Weights of a small mixture-of-experts language model, trained from scratch on English Wikipedia: width 128.
Below are experts of layer 3 (counted from 0) of a mixture-of-experts language model. Rows are named router (the router's row for the expert), up (a neuron's input weights, with its number) and show model dimensions 0-127. Each number is 50 + 12 x the weight over its row's rms, rounded and kept within 0 to 99.
After each expert's rows: "gets" lists some tokens that make up at least twice as much of what it gets as of all text. This comes from a sample of Wikipedia text that the model never trained on. Tokens count by the router's weight.

# expert 53
router:65 62 47 67 45 41 54 43 29 34 45 41 38 66 25 61 48 54 43 57 36 27 65 39 43 37 67 55 27 35 61 47 43 29 59 64 80 50 74 58 67 49 61 51 46 71 65 39 48 44 43 55 38 38 67 48 57 55 49 55 41 47 66 61 59 54 49 45 59 56 58 52 57 51 50 47 51 29 19 54 46 52 63 54 42 49 56 44 48 49 57 43 39 51 45 66 45 34 57 77 30 65 42 39 58 54 40 38 35 66 57 43 56 49 39 39 63 41 26 37 46 54 41 78 49 60 64 70
up0:52 58 52 49 51 31 40 35 39 50 51 70 66 58 38 51 52 42 65 51 51 37 44 40 60 45 43 76 55 72 55 31 40 40 34 73 56 46 28 69 52 47 54 70 56 57 51 43 32 58 59 46 51 66 53 64 38 70 31 46 49 77 68 19 55 46 58 48 73 50 58 30 46 67 70 46 48 55 39 61 74 51 53 37 55 51 39 43 44 49 38 39 52 43 52 58 47 29 46 35 60 46 52 41 48 22 29 50 75 54 51 54 47 49 38 53 51 32 57 54 44 40 66 56 72 32 57 51
gets: " p", " co", " c", " f", " S", " re"

# expert 35
router:59 26 54 67 55 60 69 65 50 30 46 41 51 25 26 40 61 32 38 74 50 64 35 46 40 45 56 49 34 47 54 50 71 42 76 47 32 42 66 49 50 55 30 62 54 38 41 64 43 42 48 34 66 40 50 38 62 41 48 29 46 64 39 47 67 45 60 41 44 62 29 38 57 74 33 44 58 68 56 41 63 40 62 34 56 48 34 55 58 45 76 40 52 44 41 54 23 67 52 59 55 52 58 50 40 69 55 49 60 57 65 46 31 68 42 54 52 51 60 40 50 63 48 44 34 50 50 54
up0:35 48 61 72 44 34 34 57 45 52 49 31 54 79 59 50 57 50 69 38 83 63 49 51 37 48 44 52 68 46 49 53 49 50 33 41 57 30 22 70 35 63 38 42 41 42 52 63 17 60 46 30 58 40 61 54 52 35 36 68 47 57 44 66 58 60 45 31 52 63 48 50 52 52 43 62 48 41 42 66 68 52 45 36 57 53 39 61 51 53 66 65 39 59 53 64 70 37 31 46 49 45 50 52 48 42 46 65 71 45 66 31 54 57 49 31 64 53 49 44 66 60 34 52 58 47 54 69
gets: ".", "\n", ",", ")", " |", " and"

# expert 60
router:75 58 53 60 49 40 62 45 44 38 41 65 41 55 30 75 47 66 30 45 49 50 44 39 44 64 57 58 50 22 40 48 47 40 33 53 59 53 52 43 69 53 54 43 67 40 63 50 75 68 73 36 48 64 72 62 54 53 39 59 32 49 59 52 47 46 53 52 56 65 79 65 47 52 36 69 47 46 49 53 40 37 54 50 30 47 60 24 48 84 76 41 35 39 52 76 57 34 50 40 49 47 50 36 35 69 44 48 48 52 68 43 51 55 43 48 54 55 63 41 58 29 50 59 51 59 57 53
up0:49 40 68 58 39 44 67 54 39 63 48 49 38 50 51 57 48 55 41 34 64 51 40 61 38 70 60 52 54 75 45 51 45 51 59 40 50 51 64 38 51 61 44 30 37 45 49 38 36 48 43 65 58 50 53 40 49 35 46 58 47 37 64 59 29 69 49 47 44 52 41 56 68 45 62 41 59 33 28 63 52 27 38 61 56 54 50 41 46 29 60 48 34 54 66 61 55 46 74 66 39 53 41 51 54 24 50 75 44 45 39 37 82 62 57 32 54 59 44 69 45 28 59 65 37 44 11 45
gets: "S", " \"", " S", " K", " E", " ("

# expert 39
router:49 67 35 58 55 52 57 59 40 64 49 47 50 43 74 59 46 52 50 56 37 54 54 57 52 35 36 36 44 71 71 67 40 37 50 31 67 26 44 52 32 50 46 50 51 37 65 58 52 45 31 29 46 22 70 62 36 41 41 52 51 53 47 54 50 66 63 51 42 48 78 58 49 63 78 42 62 33 47 50 48 50 61 58 59 50 56 39 68 67 46 62 62 36 46 43 57 34 40 35 48 54 56 48 45 49 41 47 48 43 48 41 52 19 58 58 55 47 53 50 84 28 60 37 51 14 50 47
up0:30 40 47 64 27 26 46 36 59 54 53 68 64 42 43 36 54 48 60 42 56 50 53 68 64 46 46 33 40 38 58 62 52 52 47 42 78 31 30 63 58 78 49 27 43 43 53 45 41 56 34 80 54 56 37 80 41 25 50 51 51 50 65 52 53 43 35 55 53 53 45 20 67 46 36 54 60 62 48 60 52 35 51 37 55 46 26 51 68 57 40 52 56 50 61 51 41 60 48 41 61 40 33 67 55 39 61 63 56 51 36 51 79 50 43 43 59 61 43 50 62 55 41 52 45 51 67 45
gets: "-", "th", " ", "y", "g", "li"

# expert 47
router:60 39 43 41 54 63 72 56 38 50 54 51 29 59 46 45 27 57 53 78 54 67 41 43 53 32 41 54 25 87 55 59 60 18 50 41 47 51 32 47 56 50 56 65 53 48 61 28 59 58 57 50 75 54 49 50 40 57 38 44 33 54 55 50 41 37 35 66 66 33 54 34 42 45 40 39 69 47 54 43 39 40 51 29 63 38 57 48 39 60 47 63 70 47 51 58 58 41 60 50 27 35 49 49 46 43 38 60 56 54 66 52 67 72 47 65 69 63 54 53 56 37 28 59 54 58 43 58
up0:50 59 72 54 35 45 49 53 51 54 40 28 49 67 56 48 54 61 64 65 54 55 69 60 65 67 53 41 54 56 65 49 40 58 28 50 61 34 47 65 22 76 64 31 55 36 49 53 55 37 52 54 59 52 51 45 52 47 47 53 47 43 32 61 49 64 47 58 34 56 56 48 67 26 49 55 45 31 40 46 35 38 56 49 46 80 42 37 53 57 62 40 15 43 57 64 48 42 73 32 56 50 54 52 66 32 64 69 45 59 51 47 58 43 51 34 24 48 45 55 61 54 40 63 54 18 61 59
gets: "\n", " |", "it", "ri", "oc", ")"

# expert 37
router:57 67 56 47 71 38 35 45 51 59 57 31 44 57 40 35 42 53 51 65 20 46 50 60 60 29 50 37 45 49 64 34 46 42 62 54 48 73 55 38 67 66 43 43 53 61 47 60 51 43 52 48 35 43 52 57 45 45 73 58 73 67 41 39 31 56 41 70 33 56 71 37 59 66 49 44 31 51 20 37 44 44 63 45 43 39 66 34 47 52 61 58 27 31 43 42 44 35 50 72 66 71 60 42 54 41 60 39 31 42 67 44 55 32 61 55 44 47 59 43 50 57 44 52 38 41 74 51
up0:41 48 48 55 34 64 54 41 39 53 37 29 34 61 57 56 50 65 53 41 57 38 67 56 50 50 48 56 44 63 48 47 50 45 31 40 39 56 45 62 57 84 47 53 73 49 48 43 39 26 45 22 62 70 52 63 49 61 31 63 50 38 57 42 47 51 53 44 54 74 67 54 51 55 61 57 43 39 53 40 59 46 51 24 61 64 40 61 58 68 64 47 47 20 54 81 45 38 61 37 41 45 45 41 47 66 50 88 61 54 51 49 62 61 64 60 64 52 50 43 61 48 20 43 43 47 44 54
gets: " ", " f", " 19", " p", " re", " 1"

# expert 41
router:69 49 67 55 63 22 52 53 40 38 23 53 61 40 31 62 38 49 51 65 42 47 70 60 40 19 55 63 31 59 58 49 55 17 68 51 52 71 50 42 67 39 67 49 38 69 55 47 61 67 45 48 41 58 55 62 57 41 37 52 48 62 40 45 56 49 57 54 57 31 49 48 70 44 27 45 73 33 52 44 34 56 67 49 33 43 57 43 51 47 73 41 52 45 41 60 50 45 66 54 51 56 51 55 47 63 46 26 37 51 51 35 61 45 24 62 49 44 47 39 36 60 47 42 54 66 37 60
up0:48 52 40 53 60 52 69 54 57 63 55 35 39 66 53 44 50 42 68 71 40 47 48 39 57 62 53 48 49 32 38 34 53 44 41 40 54 40 46 64 48 65 63 45 60 55 69 47 34 29 40 30 46 30 41 78 49 66 47 46 49 44 48 62 54 70 53 34 72 59 46 68 41 49 55 42 49 37 50 40 58 34 27 47 56 44 59 55 64 59 61 49 31 61 54 54 39 35 37 61 58 36 53 46 48 53 77 73 79 46 57 44 57 49 48 43 49 22 30 47 50 19 64 44 35 43 37 32
gets: " |", " S", "|", " F", " G", " P"

# expert 32
router:69 65 48 52 44 45 74 37 44 24 43 48 45 52 56 39 52 65 36 39 49 41 43 52 81 70 53 47 59 75 45 56 61 59 51 52 51 42 44 55 52 68 55 33 71 45 71 38 62 52 51 45 29 32 48 43 56 51 54 68 37 61 59 68 62 43 46 61 61 45 27 49 62 35 53 67 38 40 43 61 63 34 52 33 48 68 38 28 42 66 65 28 44 22 75 57 59 39 59 36 65 66 46 47 57 54 41 59 49 58 63 42 53 57 39 58 72 64 62 44 55 47 54 53 46 60 42 62
up0:48 44 35 33 53 29 51 58 49 57 90 31 47 30 51 45 48 50 39 60 51 50 86 60 41 72 49 67 44 59 31 62 45 48 48 33 61 54 59 55 67 44 45 72 39 57 56 43 55 28 51 39 48 49 37 60 42 41 41 37 44 55 66 50 31 62 61 44 48 57 52 47 33 46 51 51 49 37 36 58 46 64 58 63 51 31 55 54 24 35 53 78 63 30 55 43 47 57 63 44 63 44 29 58 54 58 35 72 46 49 43 51 76 50 57 55 43 44 47 80 46 47 40 49 63 44 48 61
gets: "\n", "'", ".", "|", "The", "=="

# expert 8
router:44 35 55 41 54 41 36 47 55 62 58 62 50 44 63 54 67 38 45 64 37 54 64 71 42 62 51 50 48 63 38 35 45 35 58 55 39 41 63 41 31 66 31 44 75 62 52 34 30 42 61 63 52 52 32 46 57 65 75 51 52 51 46 59 48 50 36 43 58 75 39 57 26 52 66 35 50 49 73 21 50 32 43 61 55 50 38 52 45 46 60 52 66 62 52 43 54 67 39 71 45 51 65 34 49 59 67 54 37 66 34 44 20 47 40 46 33 53 33 47 61 71 49 38 42 49 34 45
up0:47 43 61 27 44 65 44 66 50 53 31 35 68 40 48 58 14 48 33 64 53 43 42 69 48 50 23 44 45 63 70 34 45 50 44 49 64 33 56 49 59 36 52 59 22 26 56 50 49 49 60 41 54 54 67 49 54 63 53 49 58 45 42 53 44 69 48 63 49 54 44 51 27 44 53 36 41 46 48 68 51 49 63 60 48 36 50 54 48 65 69 62 31 56 66 50 72 64 30 40 53 53 50 59 57 41 75 60 42 35 56 50 72 49 32 63 46 57 31 47 66 60 58 49 33 61 70 51
gets: " of", "ation", " |", ":", " for", ")"

# expert 17
router:65 30 32 41 62 53 40 48 45 44 36 62 38 66 70 43 64 50 58 43 55 53 58 54 37 43 48 40 48 65 60 70 62 56 47 46 45 26 45 44 51 33 73 40 58 31 28 53 45 59 56 60 31 53 44 44 60 33 64 49 65 32 53 58 69 38 31 55 51 34 67 47 55 53 60 59 57 57 67 63 09 66 46 53 46 50 69 54 50 49 52 61 53 52 23 50 33 44 44 55 39 46 47 47 62 27 39 55 62 49 53 51 38 47 23 58 53 67 56 34 45 46 26 60 32 62 38 48
up0:49 55 60 56 50 44 44 57 36 56 55 55 45 59 54 54 47 41 64 52 38 55 57 75 37 46 50 53 60 76 44 45 49 57 33 75 49 43 33 58 39 56 67 64 61 61 30 58 36 48 63 39 46 65 37 50 59 52 50 68 64 38 36 47 56 40 47 62 35 40 51 44 81 46 49 04 52 52 58 69 54 35 32 33 56 45 56 37 33 36 66 42 36 40 71 35 66 61 62 61 61 38 43 67 31 77 57 59 46 59 62 39 38 52 47 45 51 45 34 51 46 49 67 47 39 42 56 48
gets: "s", "el", "ic", "l", "ing", "ra"

# expert 20
router:64 48 47 58 19 62 35 43 45 47 30 35 51 46 26 63 61 38 49 55 37 62 40 57 58 43 48 49 54 51 58 30 73 38 53 46 53 45 72 58 69 74 43 56 46 48 56 43 75 50 63 52 50 63 66 28 54 50 63 46 62 17 32 46 55 46 67 47 37 35 42 50 42 68 47 53 46 45 60 38 50 52 60 43 29 31 62 50 32 63 68 52 41 42 48 51 43 54 55 69 71 47 32 68 42 79 55 42 53 49 42 57 47 35 45 35 60 58 64 37 40 51 45 49 53 47 68 72
up0:39 47 39 26 34 45 43 64 41 40 59 61 27 40 45 44 44 74 44 50 48 61 31 62 52 53 18 41 36 50 56 63 54 48 45 43 53 58 67 40 49 55 59 40 52 77 62 63 73 63 48 44 41 53 56 36 66 60 57 59 57 35 73 48 47 50 55 54 68 55 69 31 58 50 47 71 86 44 50 33 68 50 56 63 68 56 35 36 29 42 41 40 46 46 49 45 64 77 44 57 44 39 55 34 49 29 54 52 67 42 54 63 60 35 57 52 36 52 42 44 56 47 49 54 56 30 41 61
gets: "-", " ", " and", ".", ",", " S"

# expert 51
router:39 22 65 49 40 35 15 58 49 68 50 48 51 67 59 72 54 47 61 53 48 48 52 51 29 48 54 65 45 57 52 51 43 56 50 41 54 35 41 31 32 64 32 28 42 57 42 45 36 70 65 68 59 69 52 53 52 53 38 52 41 58 30 58 38 46 57 55 56 71 40 65 36 65 54 35 28 48 50 46 34 54 46 49 68 50 58 46 61 64 29 68 51 57 63 30 64 51 63 26 64 58 65 69 45 52 49 52 66 71 56 63 49 66 44 68 38 52 45 46 63 63 49 61 43 50 42 40
up0:43 49 45 26 48 56 55 43 63 56 40 60 36 55 52 55 73 58 40 42 41 65 53 40 48 61 54 36 48 40 59 59 50 62 71 52 47 39 52 45 35 16 47 48 65 48 76 46 62 58 40 29 38 51 42 71 54 55 50 41 40 53 69 62 68 50 53 69 64 45 49 45 54 31 44 42 51 50 38 37 57 27 51 71 40 68 38 57 61 44 35 54 55 70 40 45 54 37 36 60 54 49 52 36 39 27 50 42 61 28 50 45 68 65 45 74 52 46 46 31 57 55 71 62 57 51 87 47
gets: " of", " in", ",", " from", " to", " on"